Weights of a small mixture-of-experts language model, trained from scratch on English Wikipedia.
Size: 11 layers, width 192, vocabulary 4096, 37.2M parameters.
Below are experts of layer 5 (counted from 0) of a mixture-of-experts language model. Rows are named up (a neuron's input weights, with its number), down (a neuron's output weights, with its number) and show model dimensions 0-63. Each number is 128 + 32 x the weight over its row's rms, rounded and kept within 0 to 255. Numbers have three digits each.
Before each expert's rows: "comes after" lists some tokens at least twice as common just before its tokens as in all text; "gets" lists some tokens that make up at least twice as much of what it gets as of all text. This comes from a sample of Wikipedia text that the model never trained on. Tokens count by the router's weight.

# expert 20
comes after: " |", "|", " ad", "c", "isc", "il"
gets: " ", "op", "if", "ip", "il", "'"
up0:119157125085130113092069141175206064118112091148118170151119134099134142111094116081174102076141087082143113095137151115144123132136117105120151156134118114149161114194187169094112170161196106
down0:091085134074146113113110104158122101143129145144183123096107151116055169155161157148048150050130133146127074076133159109139149086083126127147098102116121157120159104088188104152076154167134110
up1:147152137098110089086115128160153195192092133139108104135158125174124085094130122150142090097150115161154081127126090078087090142124132138092206114133134093156121145061101096120121094109123112
down1:143091139153092165103133218158137107121103110106076127123123168121083102141107123146138192172112074151160129150134082139068156122136169116146103160132168140115131141087165101110121126122181134
up2:127150142104175155061047123187122070111072165116093170139066145111152129081085141113139124102110155088141135176130145139150176099131094144060122186129087075115083083134090141163078148112071142
down2:076089120179182099132144153148193108085112182123145142128125151137182103119126133149084099115136085169069167120115118159152113109129159148096161132091139121134155132186180167113108119112104137
up3:151136094085125173155102144142048131131099171144149200093099098140067105121056148140208098126158111183085112140148121146149139169109133085102140131137177101150083153116116125168134141148152126
down3:138127113163176133156173139130093164115118105073132113165140094131114180100150177082152133145125079147149132123160215145182129144084091146104140147163161182159116173120208075137112090116137093
up4:142196124171132109102112101120146139096137161123170123113188084097100110164104089158156119114151155110123090160124145095134130129147079142139118122141145139136126186091166118179139153128082085
down4:096124150145070168095159123123144104111115139110148148098083127213063095101167148092144154110032100125162127080096125090131163158055151168134095153151140157149143147135108125156082138124130141
up5:101142156112141134107116118183084149121115104106083122056131175103138209122135117160124087096108176177083083111101132147236082155174123135122127149184134151159196206088099126194102141128150092
down5:154095149090116143113119137141102115156161122104108140152128078093164152102173132165144111143093152128086197138123123125169109100138130083145067142164189094152134115112077159122137071140157096
up6:129083139123183141106114144136139105108124134154136095120100090147103092107084076133119087122104138196130115072155081084113140076138140076134174100149070136141099122125101122132120132136124137
down6:109233130126115130126119209123087120202133173161173139112117122095116144146153111139086101184114108149143122127156097128137106121139134147098121170109136103146155134133172198164147129085150113

# expert 0
comes after: ",", "s", " well", ")", "ers", "\""
gets: " and", " or", ",", "/", " &", " to"
up0:179120117147142162138143155097086137154179169185174163125152132102069169140132158104130079143105139109033129136143099083124180116227063139107110168126066148162174226124168141135131124178171136
down0:080149056140189154153079081160102152070161134123150146104165123177160201121084150078159135147136102132108065125169149162122099121117163121112122110166102105147131089104121169124159093098111126
up1:084178120160125209090100155157075124083126105215129114122072137079183164187127150125137107078097138118184092090073138174042175130112156160147104145117122165157141088151122141107116152157147112
down1:179142163108140135152155142134152097091134147104127134138143144057090120130165116111157099184075116114125125085125107150140118075191122163129166199181092127162089110135127154095176148147151136
up2:087174067114139123157084189197135140184087177151192154134144111116033135100113150082149129120163149108132127174159113110118155154122135074155099106133108198162165103192082144130140169084104137
down2:146070165157181101106113104165103140123175068108104158079140122126205149135071035115156195127139169131150155121112113135159110136110165213145125118131090099133117161151134104142132129157107126
up3:155140206085153140134157142186064068173122164096116169144125089120120115137158082160162097153110126117112158068170135065143104140113121156124123106037112155093141134106166144088109158123098100
down3:128147189092140117125158174183120132124102137160155180102169189128110073130141113090122108109087167126072144101150066155168117115087162115160150107122109128092188124192196052157136129093142108
up4:165149163071097127119146100122177123072082163152140109091110148053131140194105127189138134191165096108127126143159105120150166121187122126112109138146107129074137103134153135136141166113130012
down4:147119117076066127114124116134102126056139157149092095094066139192128153121176175087094080158124110205139135112162227155122152107059161150181122100156155150147178090145131186087085115139167128
up5:076162183172124141104128121169093121143103119114136120132085115156146131161137088095153178081075161135145157157146149100141129101139135051094125098138138073155098137137086144131117121140120063
down5:104067121082098108118172102091076077173146086101140176130149116060144167115197059076118142138153066113101104145121151139153121087154072141130074161116132165105083187087111091123131097135175133
up6:075168073106184120062141145178116133084125155157103123104095100188120121123058150100132071071147155160097137134086104198110158148120154144095106181161096172106089110154085087156129153138177156
down6:097172102191110121187131106113181103185107141148095127125139132087154121141121171101085140122066101115069132082136115115125069096160185180151170148128152054167113183181135180106080066091140102

# expert 61
comes after: " ", "2", " g", "b", "ar", " grow"
gets: "ar", "th", "b", "7", "ing", "4"
up0:143155146115136149052136082182131155142099088158120156150117093147137140126087090096160164149156184117082099102070153162127114209130121104090126132080091086089128137054082147119105201170162172
down0:151138144090082110134162142121078131097173111121134123156094030133110144104073120141180092120134133140113094130125173159125120152148048061162159109084121075109152179116105109139118148112190116
up1:146119149119151159104086110153113137179119183185160122080155136095201100133169063160126177047075182167123163169136130091131125112112130146107090189121140161158094129111159139148116101183127066
down1:169129181174100163149150147096147122160147132115125068104156102174181113130158093095140117180082128125156134118135155147151155117142141167110159129107104128123094113065090189114175119154175165
up2:115128109116134113161157090184144165131105136166167105117097111157067169123133134072106134098157193110129138145038109130125148099131160192121165233071146132136179137132143065194129112163144193
down2:166134164095102146143104183169122112176152129107141118116121114153142153165129130114152079063154108127128093121142171109105157131155141081098156128117145139159051067099132183141067100098106117
up3:124139086185193140130127119197128146143123120154137093136124097095084078120096145083084126096136133145165130149130131141064167109133140118085108192186104119156161051117139154089096140113149115
down3:144213123126166136112206050130153163166169085137153115147117120050160103155120114201100112089156148115118153166149118103160129100125105135104146136089136098194108101131121151156131193076142121
up4:088154115119116132101162107158088163118095076083137164153157148103096134117081136125132087168172199177201126103057087101162132097080141072115134086087143122094159107153118177129107140125102091
down4:106133127147220071179117130129136145133144087163115127117142140105123105115124120136144091112160103174177134114128128111160149176162152102142179063142127107123145163147217132130092104126164121
up5:082121071142105182114137154130153207124118094150116162100147139106181110106176133156129149084071123165183148110114092080175159178081181097193144152062111131173092144053076143159075168158145107
down5:103114095132117138168066167154129085069087131147099147119170153154133177139136159083141138195181151084189099139141106124131183108172188202091185120125036154164071177147151127144149075185129088
up6:068158133115164126077084127148103125117083154108154133113153158146121152144103124154116215086128106101106133131113151071131156117143145172082107115071167099146112113141092136114111199168083126
down6:134169152135099122112127161163068145141072138078172143195167160070136142113114077123077119192135140123194172103113126159143084102134097130143129127115139114105122054131154091124111154146107165

# expert 52
comes after: ",", ".", " due", " However", "ed", " des"
gets: " after", " but", " with", " Le", " until", " before"
up0:091147119127130170180154138091152163130145098104130074172146152081098199124106190179186118150164123100128059124121159148113115141073129099185124145132088080136174098074118117146183098087129098
down0:158142120100094129165154133093101076129088097061151093112172111113179111075133145092084143105164181122181089163124175172124086154090176133146139138147121118139152170126146116157128159128119088
up1:143127132153124111050122156178089209153108131141118118101134142109123144123123203141063115083098151085143134159150114170116072119134181112087136129112118085135143068159167151146083090182164137
down1:122143070124125090115106150182157143111097122189134175142169173191150097120065137137071186158112143170121118082095142092135140072167123138131137126155130123114151146053110113163134164127099108
up2:178155146140145128119108071141126103120096191112116109134181136151086120089098147119143178161128129107113082124124097133095137114111134117127155107153133107086142139086119115107098057164167147
down2:155164092083140105107100085071141181123151113133092138128081083163123149142136166147178150126108131089134059146126107118141122082185129076174093157117113190174098153117099194113173159085101173
up3:109099153127198112115145123167089131089176182101160114077105125137121161142149106175116139079147149149085134132099022101155105131119174119123111131161109148082126152098151122106142157131068139
down3:127087135096101057097093129196137172150122142075098149164067117120163130134151078145122167126120147146078129105123104123145161067199096134062123164141131146037194091107151129159082149106091119
up4:128121074092123116072145101108123119173085100181099149131165150111158172140064180069070116114130136144121142073105073143105162140122099056133133133123082164136175198155084109131133138114129149
down4:145140164117181149099109097182150130147118122157134152136132160131149131107094140091134092133123164123125096097104120123121139163148143145124146149136122080107133177138170099122160105099119104
up5:133079075140164107072228147142180142104097174155081144117146128126119099118039156167185154132144197090158132128075094124150113100134189139115140158150165145162105121098176123089131153096140125
down5:177089132123157136162164145159189148133124056151151112137132141120116105165135144153100097105134107139117125066121094117105100102149127198140154127104138113179135087114172116074166107128111119
up6:105152135182130136096124137098093095101126170131143145172160128142119158173117205174146121132099092142110192141164104089146144118105096139155116231214051142113123082149096115116141045107097146
down6:129082108088137118106137079135069099134107151118209117126111143145168122119159095128117140158149126204098118159187119118150135116176135127092188092172170117189101133133136144077106149103094102

# expert 33
comes after: " ", " in", ",", " January", " March", " September"
gets: " ", "2", ",", "1", "ra", "sp"
up0:145136094094131142135181122123105160092114089164137154068145112122177068106135145159124129095119140118158201143088144110139102153119062166103164173112164134100154071113155111092171102116135109
down0:181071186098144073134125078109126121152168079102171092061146123149119119108062124113164108075132117122126123107134120141071100103143077150118104099092160075089118090148117128154144117106128098
up1:124073183123104173176129103169162070151088102124107142127106149101106146091052124123116156105162160129154134078189194118112088156140154175149121148095080151154118119094097132129137135097094102
down1:144098095161094163146099126144144097108188186124077168068191137043117103135140119145143109140090134140079127096130104102111107089135134102145068091105136137150145083181151145181142160123122014
up2:131094121155162110133109149144092101088093092138113109144128128202114186135151115128132139150194185110127103132098139028075205084123133107153028181129118095114106115086174134118135117115154107
down2:172096164173156171124127152164159154147128080099170172107125104134191123115138167164090167152116134160095109118175075154116114182179208125103109133133158101143111186107143101094108127148148127
up3:138135097147129144171130162079137085109104134132128133133144124139136142080123150155144065171098109112168132094136105104138165083105178175130106166067151109181109178168178121081173076142137158
down3:151128144116182139136152122099084134191152146151146103176141196141137158144168103158166135151102146124101100172141106077139112061175172122108117180118103118155154160069134110126130063170141109
up4:180123113148121113134141192122119147167109155193090133138100099137132109167139146158169164079125130159132203116104165158102122175116139173185154197115120151128133132092085106105177111138116094
down4:137073191143166137123105178194176184155176122086160130171094083132135093137117133105133145105128114116098107073144175178196103151143202107101195129093118201150127129073190138114134077120114146
up5:125193146158121133115079145126095165113053158138114168102166130074125130134120129098173135130158107159166119159159151154090124128088116142154137142153163127096103087148123139118075146120147063
down5:173131083102079175138163109132114110123118138167100138156110158092139107150125033118198112095115128175129148091124120162103125137192089144151155162119170181130119162113134139148054143162103099
up6:094091107104168138082158140109096131106182126138098178112161119059062164156119163147126077136117121145128184156158109165142112112099131107111170147060153076122109100128108077097161155121111122
down6:108157130085154143126131107139119108159149112179132135090197132074112093086137087102095103163119169125109200182144145134120078129135135134178115156112114086072100121103117167099071115154173084

# expert 29
comes after: "0", "5", "4", "3", "6", "1"
gets: ",", " October", " March", " September", " December", " June"
up0:107162209161120162093095105131122120168114148134113128089151156174127125132092102144119160141150177099161132148150089100146182133166117101126147106120052140115102133225134094103150126090091147
down0:166129129200116131048120141204151123180108054160139137090139112124153114129113136159152112111112156119112115113128130105151142126163109122106137165099089065162161184134096046092134152132072152
up1:170074126091175157119146145181176085125137104104094175153183070134102195141092114120187109104092155149110157099112088081146101144167110141170134121168130107124108132124110149148152133191173121
down1:127138137150122124146104137132141136157150177100078141166161147121124128130194118062121125078070060109099159094121069168188101176154107116188132084104105142136092150187165141104160127173162085
up2:140159154078060106144104159124161168128105151084142128091093130138156180112141108117134138077163205175064132101173129084148168095123135131105145119118132090136102097137135095129126124116108182
down2:130166153163078131095125092132124118091158121119114118118147153150137109146177181112103082198165107143124126153154121196129194115118143024024123163105038113165139093119107097117155133134128132
up3:154138083053134147132102128101127138095101151120144106114126094110140093162155159116055139082133119164135108112154114107116112134091185172083134117063152138109133143148177121097122166185139109
down3:025131100120180153213101144189154092090132151163124083149125186130113176151114154176166154166154143102143072137110147133168119161089119101130145123193091109142097166099171096077079126099169145
up4:184169063141154128136082140121112136115174179082156158131163144122122173098124128185158154173109118117112131131113139108150170137117121075114118117117096131124122145152151169118151087113148084
down4:128151127146100081149145146094138124154158132100098110082149124169141116189142074150097190164091150149129199083111128162119073119114167177111124138155101083159089091122128117174118128203173112
up5:119203139130167127147133120117169157097151148193112080081169112137146088093153114170068216077125131087157118144117149101137108140174103156071160114088121121116086120104112126128083133102116130
down5:076195100101060178119134097116137137123123162088150129144142157180156121107084194061170143112140179091117167111137158170100119121124136148145109197127169129140112125111161149164115131156115180
up6:133103159140142120116141163151112097136112136179103147162145122130098141144092148035102088138129128079106106155165146148120137140135074132107154173087103129067125114136127104146109135088126127
down6:153092147127102139121132108112108094123115127121097076167118149136134099171156156154067166149132130087085154139077111130101046089166118213140082115104167117112104127164129196137097141135139124

# expert 41
comes after: "1", "2", "3", " ", "–", "4"
gets: "6", "0", "8", "7", "5", "4"
up0:109169119159169071162147176124125137142145112140142134123110102136126147120128110108108087138126179171090151139133166167147114135113133137090168071114095152119131100128150163163113159125115158
down0:166141102169122099134071050119163093164170116138133078136143215118119131120107090144152090096135159145125138125101144090127120119063174065143144137152122097130187082153090109112142057193160173
up1:135156165128108204125139156109092121091147125119117103131063182125154118110101140196187106101115146104112141140111153099186123165127166142162154107111110100135136157165166128099162114115136129
down1:172074135150117141180123108137066098096133143118079058071059151106141157161090109147161159159133111163116110158096121161074089115183176138079180136154115135136103111170168104087080129116135141
up2:088177114127130128137114124138102153106112108133062149151144043100142130161115104137164109113106162120145108169115121080119140168106095098091177088134135054095178121168152134172136136128095118
down2:130125157150134166065195115120138098115150163112131132134135094109214191152102107116120147106117176151088182118106071076095130162121191130158167053144190060116131136135200120124085100097104129
up3:151113089108206120112120187186174103157073148125093152100159124107124109160145128030153144143138122133223130156081070131137155137098139146114143160094127121094178155140128114152081073123111116
down3:102126068122094137123096130119146114046128113069141109133150093143129108151126134130132139108102130062112109119158117135123144170079122085130060096120163153126130061067110160145140133121140105
up4:116189161140139169100074118112068156084164168131195083117100196137153067074143150118102034101140167150108163130057096152160091178115182101098117139133136121120113156154167088101116119166163151
down4:174047143138228111183167105095137140131124102148122131123120089126145134094152124123113113188168140104074104117088111212092124122124101092171146134154049173147108170148152089166184166135141111
up5:086066123159140146092144137090110089155079123150201159143124074190107134088114183055114149131112186109136122119045128112125089105094100090152146134192117153058086137158101099144084140175120127
down5:087112103130148170150126129078108170128098107124144129156189102114118178124113115104102168153115116130138163151156134115158112123174175106105120067085142149112048117155119143105136144094156170
up6:105139098151142108133114127118104122183114116137130142103110096128147182141126084115084111180128143114191112095116175164150154168132145134149121138078116149119097107231168099086179103188186118
down6:150132129093140170156164155118150085164134193093108118140135165100130085141116093079171177130154154100167093146114129110130145101157171095169109121115110078095131141143162145104120145113151160

# expert 12
comes after: ":", " /", " (", "-", "′", " Born"
gets: ":", " ", " /", " (", "′", "born"
up0:069092123160132132113162104116111141210135175115149155125106097190113146103102098137132064176133153136097165153110138161123082152146080125169073143147073116057172098115116137146110124157196130
down0:141162134111140150176106158124202123146195117078118139143157103131122109143176079147164112083201143113189096169088067149144108100122115095138102141117152157171140151140129106138106059114140113
up1:129152107079144129107088118137088129153185124108101160182123108163114146177056069108162102116124222113104057124146137158163164116154088180093120100103079113056110135097145116147128144126147085
down1:138133160081167077126094141108121080173139128117162069177172133161079151126108160137118097120127132120179110086125175095112134058151095139158109112166044140118143131107136170132101146160107170
up2:121124111143119146167070129162157146176094186117145154129059102101119143157078084137136111124136178150180131157170103133107092061115107097086165104102198116089137189106136137178087142099201143
down2:091096172155087145107187088133088187149107078103150111213120181168149103109110106087116081132144104138151106161080114108113070099126119073151120158124117174150080152116140109141111143092134117
up3:104154157182155234083072149072129087108073149150104130093160108096121124174102123107153087127154102148126159147107131153073170160174134101136121145166140068173103151114148087093095116183163163
down3:175113120163086114181194114146165109077080154138113249124174083124155170081156109131063195126123159143184137135153136182143125120126119209146203151127130104143202160088112165137137127125112195
up4:134157129178117113189113125112105101122161130180123134134083124113156130114131139117173132145176150117110170101124096125071107197100097134126091176128081158136103193157126092131065116142128082
down4:157130150132119147181153110106126132130186110188171118125082139139156146085108158084139120107204151133087081152160140141105131147170152156166123137081118133155145171099140086104111101127087101
up5:104173120157098114080057131095124144123156111141141171113173121131091148123131081116101082133197105144078130164104118149083076129084076165108132139185128108177127149130248133140139099131125115
down5:105097079147145116129121162149147098092145084151155163162126176143134113098113138109110159089189130139164144085160083108139070129101115086111135108165094117121174138146156161130093130094117162
up6:081141117174184122118077135146043036132136157132099100119092166068130141104137106170118187123121172125110100149113183114141061171097102124122101113158111123158078101161105133084121203105085113
down6:142106105187123155166141131110146092202170089090166095160200146096192167116125154122138134126100153130145156124081155086174170115132132201111113122137187173150100111079157124145103136166109129

# expert 63
comes after: "3", "5", "4", "0", "7", "6"
gets: "0", "8", "3", "7", "5", "4"
up0:157213092134118128098146110139124122146084177117150146129142108148142121189086148167084152111131155088129153139107130128171089149092197121103142071097115140118157142115053124148109165138166143
down0:132103095157102111164109177077154141149112114123156100160128111145183082098152106136061189147115119131114130103121134080173109094152119142130145109165101159102142167138110156136145158201127132
up1:119114134135089146154112025136117164111147146163118195099124125082129122093135077170140131112109143148103102079072176174103141110109156175117122127127111084158190125157131149143152074157094166
down1:159165181134124153144103134127143174088119119163116146113152069128146120165182098118138172170172130092127093130150150141077145145113109106087130081137087117101101049141077129197117171120078110
up2:139158153127099210128088102114097102089083123069195108157117114087142164059097168118122102099081132144142104103135154134100142134146146110142172116075143145121154137200098157139137138160181024
down2:110094186127154100089129127134165130109008198156186183171152141127069134104099116141127134152130158123140164142132135094169145163078130095140131094123077094089132117117147071184136170189090105
up3:108088191138147128135119152135152132179138091041114116129089131148212103120129103138079139136127175107051120099134127163119134179123134130118171170169091133157113091101060121085125114115110088
down3:106121126058165119114117041091156142173137162135170137102141118139094136116103072124116126184097193159103126152148101092070183101113116058124064162117051107142165113151089130078160165160164135
up4:141133110145154129143130082169074123140162153124090124140146140115098111116087114125158116150105128116116142155130149110179190100112142097138176174079090124138135152134113133103066139054104060
down4:103125150086145117110152136130146110104145112125128116134114146114082144126118150170159144096146062112120117162121120121142078175121122084157151127140126131148182076117119173141092112126137151
up5:097157124138124123085129130145149155108168147094090104121147130091174115116109179098140098136178121142183094210166165115111136135120086105139072129184135103107140174116070155158083087117137114
down5:104147083121125079170141123163172153096105151094097120115190197121133153109136148123104154149111200126140121107090115158094113117137112147061163161187133139100143090083102098127169118145169110
up6:188151140078096141140135081125183127142129080092159112127125169161155233122074176150124146143071175076102134083113099199197146138117175095126156130119083118119180185086110112121168128118144111
down6:111153137174129153171109154122190079186187111145144143148141112116117153151153131139101096118152032105131145051155102120112135079106068125166115059122193092113119183105101098128130128120121170

# expert 10
comes after: "0", "1", "4", "3", "5", "6"
gets: " |", ";", " September", " —;", " January", " April"
up0:162138232120162168195128096130131093104099092135094119157110082169180073153119159112160201109141164164146082204119117089141173141095123166132163059102124118165088142167118087138115090126087178
down0:160124072123161148098077140100102163155174202131098107168062133087189137140124122128054088050163127110165164186142111142107186145164073090114089127155184118121083156058175142137134059124189163
up1:151098153046137112116164148185145086138143074124179090136141116106103112088174116116165111086128136098170194117162100101199139114149122117157138154154074122126112131138096140094106129107198147
down1:136124128109118113171073130102110158121146131029183165101142090170149082073107161114166147175128083145137131100118109121181155143141126112116068210128154136135164105185107110149141160108116116
up2:150114158115152096134137117099137094180077092125183098145134151097167119089144143109171143111145188124106176121080155032101128092158149104106143110127120157167094135106122149116146126106144150
down2:120124158150081131091156133156126108153166106130147155158163083132089120148040107091084163110106094139085130105126115105119131110134125137124180159133154179094113141129115076190074117121093103
up3:117113133131139081100157105041149075095117148126096110102116173095171152124124139101129122143141137101182125130143129157114137102116121106080170138108107078115084076096145091116158060168108097
down3:111116107182125172137149186086120108181123110127151168135111092150091189110141115131085100111112126117138172121134118102082137163160112116146141121119107137130173153144140122112127117167123205
up4:068175056121127151168106128158089126160118160125166123172113072168153092107133104168117113165207123125121157121165143125113117160163138048108096113146121137121092139185123127125085214094111085
down4:094112098117141100171060173176124153184077059186148182128118160115102162083095127137135110166149113097127111155131186094144143118063127142102106142151147123103211181076156157116104131097158123
up5:173177197103067130170072143107152104160114088143118148109121168142107174147101116133083166083083202123171164131135142143108129134133147124074096144174097120142123127110180080141133134055104128
down5:119098144148099129129126100195139185158173103117139088141118132129081030185115122127117110144147150114112116127130117164141134075099082064135155135097179115129140151164115087159141102177089120
up6:126085156093119166170152104104131106169107095144121127079073117109118127190104170155103115127108152107132151048070127149179098124145179148132179123103125121128137150128085134106111082127168143
down6:171129125136147132092132129093117085160093101100166128180152116145107074190134111132110146176160127181114115185150104116112076145087132097175166167078066102143132178218189186126159129181110110

# expert 60
comes after: ",", " However", " and", "ed", " said", "s"
gets: " that", " as", ",", " which", " both", " all"
up0:135121080113084090092109070125122177149137126108094136127160144171104138148119183118177153176140141078126125154102149109147089157121145109189113118077116105141155142170116135092098133126141168
down0:099126172120160067124124128125150087141160078067130069101032134128119160191143148125101169125137160080145155139176129113111109136167181115183121162110146111134074184071140102160110123146146119
up1:145168136079144116120083173132149149074141118161101125128139138157127153111118093149127134122153175138143128143155114121107147088130134135204104212153202029122120125093108068183187108174069126
down1:138145145132127160106115148141130120137123065161151161143093090101114195065088170059102163122127113102171086139124158094085114133130120088127154148134059116112088084145086113100153077153114112
up2:091077107101133167127099186149142077147063103131149147134106134113141083134067082173060115100151068118156105130106186133162178158176118150140086180106103113158143088158143106187163163154054088
down2:148150087135116098161094147095113102121172116132074138116118163043092197134082139151095186097158146120154128146142105152122162094098157123133068171103107127087083161082135111087169076161174157
up3:122112114098103121120163102173131096134123060131117116130130178076122148167069159108059161138055148211145145136039136127121098140088134174124097136097153116114194119044109102157118214115113130
down3:161095159121123087128131078132160102133112117102168090109147110143144162120138132074174123092147154160119096059134131172150158055138053183127121112157091138136090109086132168119181119171074113
up4:099115125156090130091094110189119179104172121135125131139175132171115121181143102173179108120157166137212102158109110140155101180120127112140121120109107156177099096139139118141051125112098107
down4:125108150131139063117094150144116142126133151103156146116106123129140174118177120129130096090139189146174045178166098152169210163100179154098093142204161159109125105105115146149178186197128136
up5:160137150150137132140082119147092089146169079097107161161118127185115106191117129089099082131172135133167123138180101110174101147161163109155115103113080086121140210096089098155109132219146092
down5:103109108103160207088155113130170160161120160147116086089161113120158090130184103172142120173171141177117115155103150114107166105064127142105125132134133134149125128185103077141141150092110139
up6:080106176192089132110135079112101131132060165117043136104102180148099128119052103122130137119183118066129119127128102130156121162114122111117154153161083196117151089085129153094059146159126159
down6:184116135134163161141131096103119138121166129179111095168133105171130118117128155004183166135087140155084133170128084226092097083105130136142120068121136118160152095180160187144121131073145154

# expert 32
comes after: "A", "S", "E", " A", "C", " N"
gets: "A", "C", "E", "S", "R", "N"
up0:079144158167151153102083152110025149131126072174102168160148110144167181138089128129157122140124108161194127152142110074119160100147109077106182179161150067119106076100080076129132141105164131
down0:142150169120167174085085140135120075172090139123101039108107132161061074121097140085138142130179130073141134118129050156131114136097075148137131113139106127106116120105099144126178097117094143
up1:084162133131119159082152134100128110142142138099149141192185106103155123118093149149123151096089095130108130087162128172163119112191152140106144199111096080126115095046139131096157138141189139
down1:143102170180157091151099166186115146124096087132112132129145086137128092198144183075132145129179092061064099178156147108186117143090107101212136152142175110118133090134203115108152153162160114
up2:102156143151103100116132116173087133162117130137102165085153085108131118113157084121113149121106113127137171137143135099140137116175092189116153040085133128148154111101113128082093107201150144
down2:193142118092174122196123115127118146051169127155095110149144165123126179228116110060122158134165199085126157158138122126124130068132117115094148138151094103119115076171110130111104111097088120
up3:173195107135085168149119164150157066163108111138157107133112107164122123131156113104109127105092175137167175111135137112151176204122156051146132049147109115172138145129109125125120146109127111
down3:130054095109148102112177100094100173104111117122147097162141122102144150110108164127109082179141199179118125161182200186132151150120151097151153218103140110121168100124110155119137119131170129
up4:115066126182061142124063114133122105142109088142141134079123112126126199127149141119122133122113132085095136169058124133100120142144108156081116136145132113143100065165112119113082143149183130
down4:149111170086159092108140092119112127123145122104072123087170152110111091137113089120166137085171112142123099118139121122144123146157115083087156159059119115123106145123114201118182085143109163
up5:095120146138127139134102104115150160094123113102114158109167122053132099132116147142140136075143177168049129125097097098149163151114208082108085106060118146154164160150157131054107131162135111
down5:148067149095099104114117075120115112147145128141134091125093145120136139141168145117107112100151180138115157154129164131139120159131121078104092191130149109091181149129161178143084109073090151
up6:153177193139113107151091088139185152144118092158097151178127129142056154078145075088103098127189092160144100117162156157149135101111081128125082133138083092074163175108116085053143172150101135
down6:114111142123158126192180103128121070034093142139135046160137096089112175136163127114146120131094171150117156176147130079148092128126084118135127111132133108141081146132166135128138116107184108